Experts of a small language model.
Size: width 320, 77.1M parameters.
Experts: 64 experts in each of 13 layers, 64 SwiGLU neurons an expert, 4 picks a token, a sigmoid router, a shared expert of 128 neurons.
Training: a variant of Adam for the experts, 294M tokens, 8340 steps.
Below are experts of layer 7 (counted from 0) of a mixture-of-experts language model. Rows are named router (the router's row for the expert), gate (a neuron's input weights, with its number), up (a neuron's input weights, with its number) and show model dimensions 64-127. Each number is 128 + 32 x the weight over its row's rms, rounded and kept within 0 to 255. Numbers have three digits each.
After each expert's rows: "comes after" lists some tokens at least twice as common just before its tokens as in all text. This comes from a sample of Wikipedia text that the model never trained on. Tokens count by the router's weight.

# expert 33
router:197098113068142088114107084110102149108092181125155137209091098116179132168174137105101134090122118131155116148044196126090114139099122190147113143143178131084108190077165134187146164107066169
gate0:148082105131099143180132132131139066114143137132163074102074212084171129097107096119138132149105152109138150158149105121220106148099148194172183118153101127113117140107091109133083090106162125
up0:143154124106175138146051133138143136145147137106138116093154138105120086114114105096088130142126115085157163145097149120151189155158111154183147145094141127126086130123154098076114149091121085
gate1:169112128106141173094115123093193076122130111139149117102143148132125128142115153169144195115158153120142114116083122145126113125115093163120132130157085106167105177112121161139207173168147118
up1:116159159143115112161130169181118153191085128117149119145126107148112089088155117137148121122139135111115108104164129048121113097171081124173141140105181123084115091130136130142146088060056127
gate2:137176121186021156148152150122112092115141097056099127139101133106113120135116140156117145065151127192127119129181115120128161070177127128158134132147112096153112165151148120143164107148076122
up2:152052149130138150081156111184101173083110165136137086113099136134126133086079116070110145149117133117100160171108173128099119188079137156136102112131115111150106059152066116132097133158105124
gate3:155113113100135115144149093136123040125100078109135116141112050107144155086139143143136094113139143106099086141150131113118145074089116152148135167117110170142110097176184142140130218152166116
up3:120150128123103128128134137126148127097113152130134097124161087099173119116105111134129115115119120188172195136097101077115131095067198110100126164142113160146112155169104094101158121123110109
comes after: " ", " (", "-", " \"", ";", "–"

# expert 21
router:167158154126137156163091120173105125137135111128158176134116099074115144124108113089141089113099144118119192130094128095128082126119091096160119151118092147143113164195151118124112129172116133
gate0:183095094136133123193101095116148082176090140092156178092121144047131170087121094108141127116128129105062165125157108100225131153108129192190131134161179161153123185105141109148159124111148146
up0:155176111170144110112039134162142101147139122135131121109120125099125106132119117141110125100114129100140157140141120098152185114170165130191139171097094067165140128162146097193159159079117138
gate1:091120170090102136146145149078213090121114127132144119094114101100113126104180168134156195109171164162066125112147125173159150113154147126153138057132116108161139158137095181148182183204076150
up1:177140158164104123107122159148121165128136089099153152140135100117157085145086061116145075104117070096110131134092144081096167082121066061118144155079141117115104110067131139106141102059135084
gate2:105179124143124097142137064105118134090140130081159126169090114105124068096168117159066169167150153116084140087198107089125166106128093100136170129171079068164084157171148127080157104111069179
up2:110074105152136095182119155188074154061142145117120109170094101116133130142068119117112150120146176120084153119146157112084122117133178168130122118168164160183122085096118104131131094153103114
gate3:087111123123168153108158129147096075145114103121153164131134092120180162179140105144123093077193134162080147141129123210088137111126149109110179100119148106181106119145114150119150191129167077
up3:117113089122118146103118127096165135117124138152081156183158069165167132123078123097126139119084118130151133107115098115154185064101128087131133166088175140154149140146102128165093068136194132
comes after: " ", "2", "3", ":", "|", "The"

# expert 50
router:154132150133159160171104109110200103145138138154160138114126116140143157143151116123138140162095131146086134174077090131155145133178155113112108095145138105097121169082077096130142081180103125
gate0:122154107114079158160094130134137080113127143119185145122084181065175156101088083159139163146095168125122169175134107108198099152146102196183164118184118115147116163096133124132086101126151135
up0:120169093105103142128059163169173159143159130176156121126132161133120093152079082151135144158073120130165187175119065108179128158191137155175119147136153083188131124103125138125126135078162126
gate1:103159105123147204109138163162224114157119144129161098168128081109158129186173179166108173082166129153098130123100134175057119081121144145096107078178066173142099147084115164096169166147134146
up1:130124123113122092179092165126142181201107151114186153153137143209125154097111113097176145110156064100129148144118093088142083141146142088161182171069138125084126097157134078108136054066118109
gate2:137130102143118113152131104109090116117134122083085112132099083115119110124117099128103212117115159137128136098188078149069166120154113116164186088116145096134090182159102132127162122122065146
up2:174083119157144127122137154146128167111123160130107100188113101138118131081066090091110130156077161159108136143099151110090128152130174141158163169151147154139145062130105120102121135152090165
gate3:091118117133155150173166028171107066169080111138153135136138100113182135134136128180145141087141084158135134151127088147149151146173148116123188172122120118184138104169169149124105210155147138
up3:096125117127078142125140044144142169117152156106126118142125132148136074163135113139112161149039133127135150159089105138140146147135146128130118146115125167179143142093089128120125106163171149
comes after: "1", "|", "2", " in", " (", "=="

# expert 5
router:134197150108154130168115164112171107116099099112180124128115089114203156118111168102139144115107151105073111157154109118139058054107174146146146096159113112102124159100144066176115198136110103
gate0:157097085160090140193078116165118079153138136080171125104100206077180169083111085138139129130136128127134164141124111122208107149138099147177159100175123091135107188157160057166125123112169168
up0:135151089169167136141056157135140117182158138106152126052107194113140114117115112139124135123110113121110159148079121116166145154170143145162121166099153040142135149155155052161142151059168142
gate1:117216154089170120156110161132221098121126119092131117123123080080154113101135158161120150081186166172111112118073137158147108090115103141161146091135082139154130157097094080149159147171129115
up1:125123144147120114149157124148127150209088140124111168139134108125096105089182073123104097118104072097149100129172099106119156137197071110103129191060168106091096102110179098126107100091096094
gate2:096168141177092130144178138123108109132128114075116139123121136106089143160106141128107194091125125139105086121170123093133161106129137139155189112137105065148093154167138135090176137139098143
up2:159076132184159132111134113178088125093139128146125130121102113149105118105087170096113147125083108100085118147102172149106152146108172182189154168112112142134129061124124131113103122170060122
gate3:136117161156183138136162137176136057185097094105133167140132064099178093097159140130163105109132108157107152121102065168136174129142098165090142131098124133196158083179124112139182193117147090
up3:105170140144125112057134153131131193100127136147113107168159119110153122146080122132152172126077117147121144146102167095097103092114141095131100103123118184136116125178066148138102079154124120
comes after: "0", "9", "2", " John", " James", " David"

# expert 12
router:118139147110114120115103105156106101103160161088189139096110132148123112138126173141126110115159136178091130165146165107110097090175173092123107150163117133180096142142110096078135143119104105
gate0:135064088134122156135127121121151075097127130090190150132167142109198122105065126151079117131106142100119197143143129123172112123095138167188145157128134118109099149136162072151092150134117110
up0:120121095144172169096086135144179111117120139126187115129164123141157076073113100122062138142109121105118193158123091136106176157158147133153126155113142070145097137161142076125112172061144056
gate1:083135138108143191141100161134223113093115114127121084084137047174154093122169176136093204111094141091090111094145159132122075155147119145154092110189119125109098150106123141084169171193088114
up1:145121157176090109156100166114115166205080132141149166111156084174101074126144129084106110136163145088157156162176099109089103133150114093133126185083169135097087118104128097126142095072140105
gate2:096162098142074112118165132147086117112143085059137111143066065108126137122119148120096169100165163163106126112191125110137143117147154135159153133118095128159082173216122124139133125165073183
up2:160067153125190101109141142163082133120138111127126118205098086157127136119075179099121130118080155144121095190132133124114147147146141176138063176120103137173145057135097111118108143129066108
gate3:129146142127170126119110144147142052092114104174110115152143048152110114094125145168176103103177123141140114141128105202105199138141115148102164180177136130168121101213136082117087177119120066
up3:107177139194085105052128121157152168158127158081117156114183130110180087177104067124125156122074145103092104119095123046118099064074131086191153169086090175123090145171112102102138115140169157
comes after: " ", " with", " \"", " his", " he", " due"

# expert 2
router:090110173141161133107134118140085104137117190190173140108070148147149116147119145174119133168152165125102153184104104121124118146153119154099155111185209126107136165036094090013089090156105088
gate0:173091110149108165113135042088113047118153132067193176096090159083175132138142104152117133122143148116111154185132145161197112157120116192172171129151123071145091178081122117156088148124140119
up0:149116092169144109091054106143146106115177166111161142136151147117137075150106121140087107117148108113099122191098131107128134144133129146176156111153140056120120132158124113142104143094137075
gate1:094083118155094150166135113096199119069126149096103132139100112142149161098129136152107188083196130102075119081130099176140108121153111105089171068149079134166111171091120176099174116158123145
up1:134169152204172156166100169183115184144065134149164147108156138135149105124142113125122092178111103124120096185157133108121106131190140093123133132075196105110166116110124107145129109131097100
gate2:121105126148051137113144064194112114153070097146180118126064082135097082144117095154088156115099083178071136075143108081117160103170113114164159117163116093131076166160141135123165122171144153
up2:153075146160149152103142135167069162111091118162126131146112102116106108134083162131111119116104141149070119167115156096080144137108127128123143109098130152148090047124119115135148125160093135
gate3:117082139152160134127166168209143027173105099203134133119196096109170162128189158149132118161124152137151132134116082180091112147152100176169174113130126196164174110195082114108144141133098083
up3:122150108126134131073155134176141134101119130135122105152150084119161098133112088105169113107119109120131140141113168121101103139145098090193157184100118124134093107121144083097166104131135108
comes after: " ", " of", " for", " re", " a", " \""

# expert 0
router:162208193114148125155121073192101128106188174112154121080149141064155117136173117111087091142096147108128116160163087135178102131139118122128112083167141157159094128114134105105144150143109136
gate0:143105139206145138176114071155160047133166102046188115083184158102161153091123062126092171132129109118117169153140142107177098164129102162173146141186083076145073158147180108103159146082131082
up0:159165133166210111155079125127127046196150150130111147083151106131157139119127088186085108142110127118123197153121123081163154148110108162195111150133132070116123100184240121121130177083176131
gate1:106190159103145116140144140151255086123096103114121110151108098096128141096180143153132187124106179114092135092104116190085113099143098151165148113106102118142108142139122189104170182246131130
up1:156159188141135054145150167137133137178119114109134145172140129102144117081138104118115064127125075111135125156224101074078152119142135078112180145066146146127098085199133158129149113104127126
gate2:080153129135086117146189114097133114127120090095171125140080118089104142057127133128106166134145172173128159075180148096124175114119109133127171099119110143164121164140104145090148113139083129
up2:153053077170166141129109176152113153108181079122133105166106128157111144094116124093092110102093152152094083151097131115057162140063112140148163131153141146130108077148113114116151135125098085
gate3:138148151072166180076143106133121077127166131124132168150156103124162136121137107181132155087176113142077082101155110171106171099163141158093133112128094108182115108207118176121183188141174094
up3:100094120228133120123131115164132124135118074112144117116148067122135122115135109115142118129082095145136128132098121057176074117086131083163145172107138205173169164138079083080107098161126108
comes after: "1", ")", "2", "-", "3", "=="

# expert 7
router:125127138157173141177116103130056118099127156121131160124156100116189120163170123131151117166120157128113166174140113114156085166118086153144126102114167105120138189079144055115147096183136149
gate0:174117105125107101165112105117104131128135145111139147099161164062202144095139115137132109079116119133067181138164118109216124157104135162198139093159121127107114160151162082180095126167129126
up0:192146112098127116129094183088146158158155118148137175087163162125144080124174122083101110107103095076121212124144119092157160151117127126152109126114100093105107124168169092183140142097148084
gate1:109165177100103169135110108126198111123090129103103075124082111111160081103137148152141172131174151123098170055109105152130115064119138146156127063192092136191105180090123198148138165206140119
up1:141153183144113114142152154107141162166091102114164173148122116160101107062155056104133124149143093137138127083151127118140155102123103077163165138077130121105141099129127132103126119106110111
gate2:135139116137069154084202109097080139148115100090177110153073087107116147144132148133099166140149136131085118130170147105117117097180099137151146111152111125127099144140154116120189096115111149
up2:107049180191196131132159164140066142086142097144135163098095088166151136099088111140089123104123130148141131141145111098082154132073160131108139173111141140149098063160108078114136130126080091
gate3:131093149125210095137165097116124062150119075110127153198127098155136156109141102171147125127140097180088148095115134139136160109137165104173161154090160135139165128202154118151161164159152104
up3:102197105162089165052159169153163114131107194136083101138134092131195070126104096149159127144058175141114157159086136110082146056132144132157178166123129175087126134143081103107127110166135118
comes after: " in", "1", " (", " of", " on", " from"

# expert 15
router:142124187098106137093176102128109047080152091128114107130082182111118100125160090151114171162121181101054148137132136126124119045122116159114176126156126145084150130134159156117131122174108170
gate0:154110067157108156182117137146143055129108121134183129099137162126150162127144060095124103112084100142119173196164105115173121178146133169189126047114151108142121165157134160112110133129101133
up0:138151073180147141102092185175193103172129176131163108078162128096137095126110099096112110140077143147102134137131110115154148180144123095184117166149110085157157148209174108101142165085110124
gate1:089128107123170166177113150128222072126094113117146123116163123086175157131109164112166168097152168145079119101095052110128100158152114147150113068142094145168100195112126141134152125186097084
up1:165161176144144117132120114143125134175074087141144124120138133156099085146173055105125120163139099062120154130131097114132143107121106098074150180090181162076089108121143154138132114064104122
gate2:126179108148095120129188126133107150149110105112112117137081112129180119143096154150083163147177146145094121108125088113092080099147210099186136069210100119170117165128124117102171158127113139
up2:099057163205156133121095171135054107122140088098116124154099109107126139098079101092106140105095164136142155144107158100091197141093131150175201168119152150135064083126090103082114085148100136
gate3:084129122109158142140128088165176033132091135149132201164161124136163140117087112139136130094137127114103123180114119165110123131143168116101105144104081082199147064210128134109113183127143088
up3:069111099127139157115130172141127103122124139119105195135145112134102110181089111115150140165087123157110138123127104092128126082114145116160116168088134136078094144144098122111134089174168150
comes after: " |", "\n", ",", "|", " in", "\""

# expert 25
router:147134197143194161106088107111098053165174168095133107164193152154145085136112154114098137147096145064078112170143088095121150087185134073134116159139126179137136149152187129127095117171134102
gate0:117089131100113143215096075114106103154167152115121192122155147068172160127074100129109121131118170112100162166166109094186113148077113196187195133125150095074110153084103139145120103160157124
up0:155168152156208112107034138117121129171132143179150193110156133088138105167094107105138103119094117071093193130148080068180181119131133116164160130114109079149112099138125149119121126057180118
gate1:093131092133161127102118137130165070122112150107124113141089085129162144145154154153138190125175154127084149031053107143162094089119047146120131094148157133154109200119081152163171119187102134
up1:172146162122089132187093149115166142183131101139180173115139126159129077054135025108100085105134124133139118162181128124142087088173153113163139154068127111081127085072164106132109123053096110
gate2:070157111138085129131144100120131125089084142099138157171106081123102108104107111115103108154176155120086171085145127103100130091116150092150142101128094118200082160146100142125193127173097134
up2:174069129159159143130120169146086144077094105124120140137140058144124119157072132090083131114099124151078156161146139109095147149074149123129127094107116162184116083132086116109095114126091155
gate3:148140198178166101119192124190095042110131102161114107139154053140195116173108136147164090080152166087118102139117117158092164173156136117113116129120134103147133070130159142069141130138122080
up3:128166133110088127082120170152155140121092180095105160154131107163153122144125092140150167112129150181111118140139181092098168075118140131158142162100086131129128120186086105188162131180101108
comes after: " |", " the", "|", ":", "===", ";"

# expert 14
router:137188169102116132147130068128118109142089124075100099098132163114144083139126140157069139134127089132151207239109134206132081081152091120170156183121131103129162119116132124153133132162096140
gate0:126118084125065168151091124106135065130148136094150127118101158099181160097093093113158101151159163129126169188133154093171101138079091150154180139130132128138147178131141099128119099120149129
up0:128149105129174147103088130155152129116153143150148127115154138090144132083120067118084166155089106100142100152133093106166123143147158154155144160156141090109126139180178127086152163042159112
gate1:126198162158157180120128183157186118122093114134130103135122060116162117136163172162149161105140158124114123117135150181114093102118129131135145106226089151155096188096140155130138149209090107
up1:108149200147101129140153095120105160183083100163133113162150113158109121123199081113127122129094114096105129160162154079119093110148126081150160156081141136047142104152113117136132116104122107
gate2:128176080148080144141162116115089076133127113101138122116069115156110106131151155106103197160118147083085141092166087149111183103163168140190171115172126102140087157120102147093146125179081178
up2:119048162167124139121172176168091136084127093120132094134088071157123124145119163077098153158084133116087116167110148130098155095099166174202161175171160136144144059084124147094095150110081159
gate3:119131109130169125125090133159170049094115073127134126113144076150191122178108153130160083112176101139098100086126112183080118139122128162083156129121148118126173118180128088136133205146123069
up3:079163140164108118102172119128135122127092169093123162124174076109132161087134078174145123155066183140098138143083165079127153098133151078131130150134144132151127156138132142077163104153150158
comes after: "2", "9", "0", "–", " =", "/"

# expert 32
router:166181171121096185169025133148126084086090181141113162089141120134123150131127140095085204183120173165104148161121131167125133129148090116147207118125174131133126122101108116055150109124105140
gate0:151135091116113186176112098130154072098107167146169099110151182062188152109103058148141115137122147125143170179138124112177109183168123201152144130155138131145123179161170114076098119107168121
up0:141164102140164148112079161151186135137106169166153137115118121101111117116094091102108143140100117089127178156120099073140144162161146176185109114112178092181125121154122106104116153052157137
gate1:104144142128163166159110164137206104085116165111110109122117110133164171139164065157140148076161151147108127087108132186165105096139098118123133106172087097170081163112173164103144130192095173
up1:112147111155112109114101127141106119180104099142149135178132116162132146105151099100120071128137078080122106147122122106093118131160114098127174087092178155106132084151125112171171155054106089
gate2:103161123189087110153141124124112159136077135106138125154071123097107089127092111133100151134157138129153137070132126117108177066150143161152200116140098114162058176195144122103160100124082161
up2:148076148125123152112115123137075153097115128119157113155108111131136154125066165088098140105098142083101142120102151134124102168098151145177127175117167119178097065151127112135098121174101152
gate3:144063147168174151155190108214165078129107000142123143113150067155134147116130140147136143100161146090109138107131111184117138123120127130101158169147119188173140109162106158146118175120171071
up3:088183117120112127105129134104149126131113201114087166080178128144166112140182081158095075117082132135130123157087130088138163107094174123134106146136151121105130146173126086118116089170135142
comes after: "\n", ".", "s", " Party", ").", "ers"

# expert 28
router:151137154192173117144101093159079112141103114151127119076156114127119145137080115152147136159141156074097112194142148083141100140165155137129125115200150166119162101165175085123089143182125206
gate0:141124119126125138153141101119092070138127128083179100126150187086148137110132108146160138142141167153106138172105132129221106167090106201162191124143118119112101191098152142100140129121159147
up0:138148054152153090154038148144162087094152121129165142101124105137146077122104099125065098157070078147069161124157109136127138126116162139175095082125128078105163117142157122139146142040150068
gate1:161175132108131131097144128167231109102118138135142135133130062128115141091155146123203193095145189160136117108115176162114112091120091160145138115177117146112107206098145162082175132157162090
up1:098138140179106102187116137110129156197107138113160158101164096154140076127107111121045126136151094093116149159184087114151141151143110087150161176063192123098153126152127100132133136081086119
gate2:109150100178046137127143077159133089120115128067158133136107080109137122109058119131138192108123108149141141111193122103112184100150154114144167113110144130143098186171112138090185120126129101
up2:136072149148127139177121131211128131082088114099144085172114097137120140075080142081119135094112129163132126173162149093078188131088154133131157110095145163143149025135107097122130141156142097
gate3:098099137120165100158211121192176091136080099132084125165115110115136188136155133161085117103220122127109074135158130168097127097074156141085111086110121093156154102209121121125124153154176057
up3:104116151123162103086153167142143185136113163113086112147181080110187067142105083097129089149091171191121148115122089065121131096132162078153129144128130143125125110162147117145097090226168119
comes after: "0", "9", "8", "'", "7", "6"

# expert 58
router:175185145120116124122105163168097075180132135126160125116110166051183161143101105132130158087114139087131094106076147137148181126127103140128107146163174079148102122113123135103141126163046150
gate0:125121115165060170226137096128146065172128159132165075089115193079177169110078122144133141144111114104099180188129104132177087147136129153132192127146134100139120154147122128126156127094146162
up0:101182081180119131154098133131184136180127122130134115099136160136150115141091111139102149159079090080115177155130117101144132135148147131176149152097115053148109126154162136125152143059160118
gate1:139175092165153177100162139187192100143166090087120117146116114111130106155085140143145170059156161133109123093137126159138152107120142143115174065177088112138094158072086117136197135141113100
up1:117100182101106116155068182109125143140090113153204148134152125137117107115165106141139114110137131115169127117102110124129085108181070078164135207094148116130134103172134179138102097091138135
gate2:111154164123137062130133158149069095142101096094123146146112113104118104122108114129077209130137126132105130118200085084100155116176155119178196140142114121175067177183143159094150098117092126
up2:106102156139125076161110163185077137099164134168080092175106118141166124096101152115124136142102145119101130119105135092086164137121167148134135129119157091184089061120088124131100120118082153
gate3:155170146110144061119131123168128052152051106139083148126117098116125177151169098171140139112178099063119093167167151214098161154142153125129117097092161102184149117197170085141139172150087079
up3:107125139154128146072152122161166104080127189111084151093147100094143111174073134144150118134086183144118132145127081097139117113148127129124114166107120147148116185115091150096108074130136096
comes after: " ", "–", " −", " It", "/", " +"

# expert 24
router:138166164147117131128109135084131087169156153122156161119150104059177136165082158169193163169102181163125134192092108095148119139154171056129138095151130148117112129174136077169168160109098085
gate0:143095087143106126188111076103158007139102071047183125108155172102189173079060088100111170136117166144075160159105117113178069158109134212149141182132108153109112192137142117139114105137139124
up0:136144123165163172119040135161198111162145129127174137138184139132174111100096100054134111136068086131095173174088105109181114161136140077160117149126126112136153140149131116106083192040130123
gate1:150171136097088157104131151138211102119114126139140142078134154104166114122171103168127205125147125137181127036178094170158134081111135164164094126149124176128128161139129153131187192201159116
up1:172116171126150123169110122105162146152085149109160166164150116151101119094120126113156105128124073092099129163140151089123116113178108115125155138071129086155108092148130137106125118114084127
gate2:068149103130064099083137106146102122136123117097150146137053086087085111158107108146105195131143121168110117076151116104047152142138106137196129170108104101119106144128125151096170137104122115
up2:184091143143157132136133128103078127071116081137115161160115098125116126104063178095099157136092127113110139188110160117116161162135120197157134165130123183163098068116103092128150121136100148
gate3:146091170125160082109115108163157094115079068140149130135125085110164154135109132138149112123110075158092131127126111120102125122120122129091135120087121167233113099173151142126181169128108101
up3:086152149144110125100133156170114160142129146119124166123123101105148101137114080151154152130066146171127130120106137114147100095076159120181115136134106115144144125206149109099079102120154105
comes after: "1", "2", "3", "4", "–", "o"

# expert 17
router:114134121163110140162132134127132174105132113147132206175128093122199174134167160121135071139068093080113157140161164120110096108129181132130142094111125115102119144082121123091162161160118150
gate0:139116085179135134205098117116112047156139106129180136089129146073171178133123124141124154177110118121110173169131113116167113160090130164153165072151151105106158169142115118168123160148128111
up0:155134098134169149151058131139155136165179191144165106094208110136149106096077146120062150134106115129169157169111096114164142171159146184179094227130144079137138136162144126123095162107088103
gate1:173112105166120126090092100136220069129089082133136048143084106091177132120153162146087159096160116109139113106117134151140188134112122101122160151128100132172137136113109097143118168142107129
up1:097099192139133095171126193162171164170088127138139182133190113140119132121158087119120084096132127149128109113183135107119119100137067122174142149074104138088126142129127107158119087088106071
gate2:119140141169062129137147127128104125117110099091143133128091090141111110158119105154077183111157117148071138093173103111106174127144168136131171117138109104149096180166110123082135126156110147
up2:155065175159144127142138140143088125094121113110114106198119112147126161087115147113120134112092120162081095147141148110063137134079174156114141111138107082141145049132093100090141137159095153
gate3:115101127103151120103128126148122060150090104122119100143160115126191131146148123170136109117145107108133111131146106198121154108173144124105165100152135124193072065154121107143181182110116094
up3:094161177116137134071157134128124141130120139139169183138173129127120097121143126136124136157077165131088146147080103094138125103121133120162118170091119167074147169193075123093120087178165129
comes after: "\n", "0", "9", "|", "==", " a"

# expert 1
router:157199144146139161160131143161183105109147160159123194125156081135174151104098089079123131166154079183136176161082144158121118084173123121142204150129128076141117202135144120145168107106107139
gate0:146139114118087155191118086087145066121115135097192126131112152075151140110122069088148134116140157130144187150126142112188086166104133208187157151177130119068100183090158150103089117173182145
up0:157175111135130115128061123113169091107147160158182133131113139110117116138031108140144113131088160146110183128109130077123151143168124127141174159125103071132157126107145126100108122073128111
gate1:120196112134117113148105160117184122084082145110130100083134106100154105123147121170079180098187202154095107078118126130134136124150127168105166094138077168145094182120067159092170165179114101
up1:088112132119132140137110157119131114187100071131120135196150126152076128134153134096094125074139058097176135148159130126117134176138103100184149164059170117123131096103192149152109061060095100
gate2:091177116163043157148153126170103139166113090072155142142101083097084100110135137137108164132174096159123141116194105116095175081169133164162186118101124093159100154162169114120148116099133131
up2:181101120146163110089132120130087140104103089099107111137080101126111103122055147149136146106109183095070134170141124077105174157083136149162154165120151159165071067151087101132144159150085138
gate3:124107108138191109110166097151130020111144079174154123150206089139145169135115163135129111094177125103095066138133098175081081114140135147140170093116126100185102112190126075092181152129153109
up3:112108134141095144109156153144151122136163110115117077154144116143152071121093079122107116120091185113122096103159092043143146166047123088146138174105098149150103171167106074070120121147174120
comes after: " ", " \"", "-", " (", " a", "–"

# expert 42
router:162150139085166094146081155091147108131139134099139140089136156096190120157144148094140101136150145102102170133153117102113083097162165187156148095180117140066136148135133188105129106163108135
gate0:169079095124152126134122072116126092112093125097229138105125194066168147118095097117091166123136119125097185175148122088176096160100125182174147127161104128108105190141147125168103128148154127
up0:147172134107173104174060117142174096190144162139149083122178131091135133115093089119125169169110117138124168154127110127155151154174140135126147177122132097171109140151186112144128156093106149
gate1:118154157107114212182160140097216135131118102133152096101181067137172107084120188151128162097134125118155116079078150145153096089125134166151128100148064143156070176125118153107227148178139154
up1:180107187102120119165110153117112170132135109118164127083185111158171071109099112126120072135119030114118111157162127075131116096155135119090184176073144146109066116113166151161148122086112148
gate2:097171085102074112181167134146104119145131112089143103148150110104115137099094164119084172095150096180160126090146118105115153154085169158169144129159110083173109160168119124100154116140076103
up2:146120120162137138084160145148072164082122128140112104157122109116108156162043141087079127083112095134159122138086206128117162199072153191168134184128152132147101060119102134084091135159134124
gate3:171160156140191142074147118165138070129133079119127063129126102106178128137166119138158128130163117121108116138108096134075129174140139144153112144116100149167178116182174137161159193098094063
up3:100159115112131144094109110109114122083119166133091111121162102152182158159153066133158130161094121108110159079130130091109133091133174083183111191093149183094148158152113082117096053160162116
comes after: " on", " at", "9", " the", " in", " from"

# expert 44
router:194144140097093148130099153158166106153124089107132105137201132144147127114093077125119147141108081178161128100154138165141166096125094092133100064113110168141128141154097147170115137135077067
gate0:155108112141110172142096067096128026138140121120185118156124161087149141095101087110136173149110120111064178187147109100178147156096043151178179157146066103164115128118135159140132126066151136
up0:138136118127172128136059101158165141154131124123142137114134131093123124131043102131126133136084132109141170129073119102179124078142119129182134191123133077188113120141148104145140126041155107
gate1:120145078129103177072135151148196077123123142125142112107152149060156136145112146138104178096189174106112105096078144141158110102202086133108151126161139171135127175115133121134137115193122110
up1:169174165123122111140042187109141157124096143114131130180130127151166119137185118108149097125122065110134131154220096063073130123140133049185135143035127153128128113096195136120114138094097135
gate2:148169105160072111157129148111097102108117129100110098136098095099107106115107125119099182117174123148106178082163140088111155133116133105122173131108128104141097135151125101117194103130096116
up2:117071155144122159171131189148120185093102117124140185219081117128111112089071146048128138098101109145086095141123139083064152124082142181158180138120093138172107061147167140100096121111092132
gate3:110140162144164120119175119154129092163097094099111143121123097104127165097144148135140112100156130125090138128142169191143127094132161114097121077129054139159093100177131126132118207183185133
up3:097163137166104198092153157122128160172078123144125122133167084151146067136086121113119119154102174171114189137117124112139142091125142125103108108109120155159091165197089080156043091116180118
comes after: "\n", ")", "°", ":", "′", " ="

# expert 53
router:188192145154099118106091116114156139148153121120144099066146106112143186108142158061127140126165093073158141173085094161111133125081073106135148166112131103127141122130145040128125129171090129
gate0:140119132133138140169116082142181057121109097130238101102107177085125089076121082125134092143120157134169175114111119107169133176112091162230137137152151131145119150143141082154101138096149132
up0:148157110186128194110092153194153128151130126144160102088153114122150073094086140127125093162065104127206169158105145108161153150120126113198123130087128084169157129146143105152148159062147090
gate1:166144142155136129159150152161196115108118126104119108162124120092134129124141168126107218084134187166108127127155161126140097092130117147111096068148141110117132150129088156161156144135118136
up1:116137129114116096123127129150121137209120100115143137158151118186117112098170101125177097146119106070109141113130124141118144118146124111160143156087145157104119102076132137104164095102113073
gate2:101152064145067125133122154157069102120119084079133145148086075085124110124114115147094217092157134179176130098154107118104183122147126166136186112132106102149061157149125181128146080109087150
up2:194094135153158122079125135165093143067138090095120112195095128071090133115074146130092145126088141139119132185112121121075139157113150211133158137102157127150121048155132121163079120123083112
gate3:155157113063156090148142124141099048134114049160065141101138054135193138129122159143131153127142125139090137105082083184115085136167162174152138112149128161202129104189130137102160164135177080
up3:110174126139065104091135115084160179107127084135066127128118068136115128112118115131134148151080114098114180151074135110113113062061192140155109150109149191096151135198111139118165095175150156
comes after: ".", "2", " (", "–", "|", " In"

# expert 43
router:170119157148109100170088135102080137135132096070133136129090102123147131143180148122172156140147101140097145146147157136116124099173134111167152091102115118129116177096097089118156210162129163
gate0:140093110082094135144092114106126057120112126105186129088085178091115123103093115150112117132116147124140217151106126116231112163109112187134166141166173105145118180149124113115158114119178139
up0:157173101116173128115071058116129084140158168128151166073135132083147094133112128093115127099104146109133132146089147106111139165152147166177144177136106071171128154144107114116143119061111118
gate1:123128152114100118138109116131219062084124108119137119126101075066100147122166125150124200081164157168112112085104126145130165065128109156135163145157105114169104168112071165168154161152165128
up1:130172140162104128144134128162154173215119139100185185113136112208169071081090126101179104140145108085124144143175114087138098163153128155112145141076183123056108112130142142091156096113103122
gate2:118143098152104133087149105140109132145131084065121139144070070072131076144119108113101175111157098129130134127157135108109204132138122117138122105134106080139093154168135128107211120141119119
up2:125048156157160151111118121175111139137144097101102152159134112112134159092067106087126130087092091095101077185107181119105163155090105138159148135144126106178103055103098103133124121098074146
gate3:112142101099163101144180142136119052167072086131127126141130119121164150134160131159139130129169088172098159117141083115117171158131113155168175141093116161171133123184097081138121197088149149
up3:092118162093145172046158104111124135121101177132065116123169082150160080168114077145111128166067124133106138148110134052103175122125197099157071098126130136126105133156138132081137089120126098
comes after: "9", "0", "1", " (", "'", " who"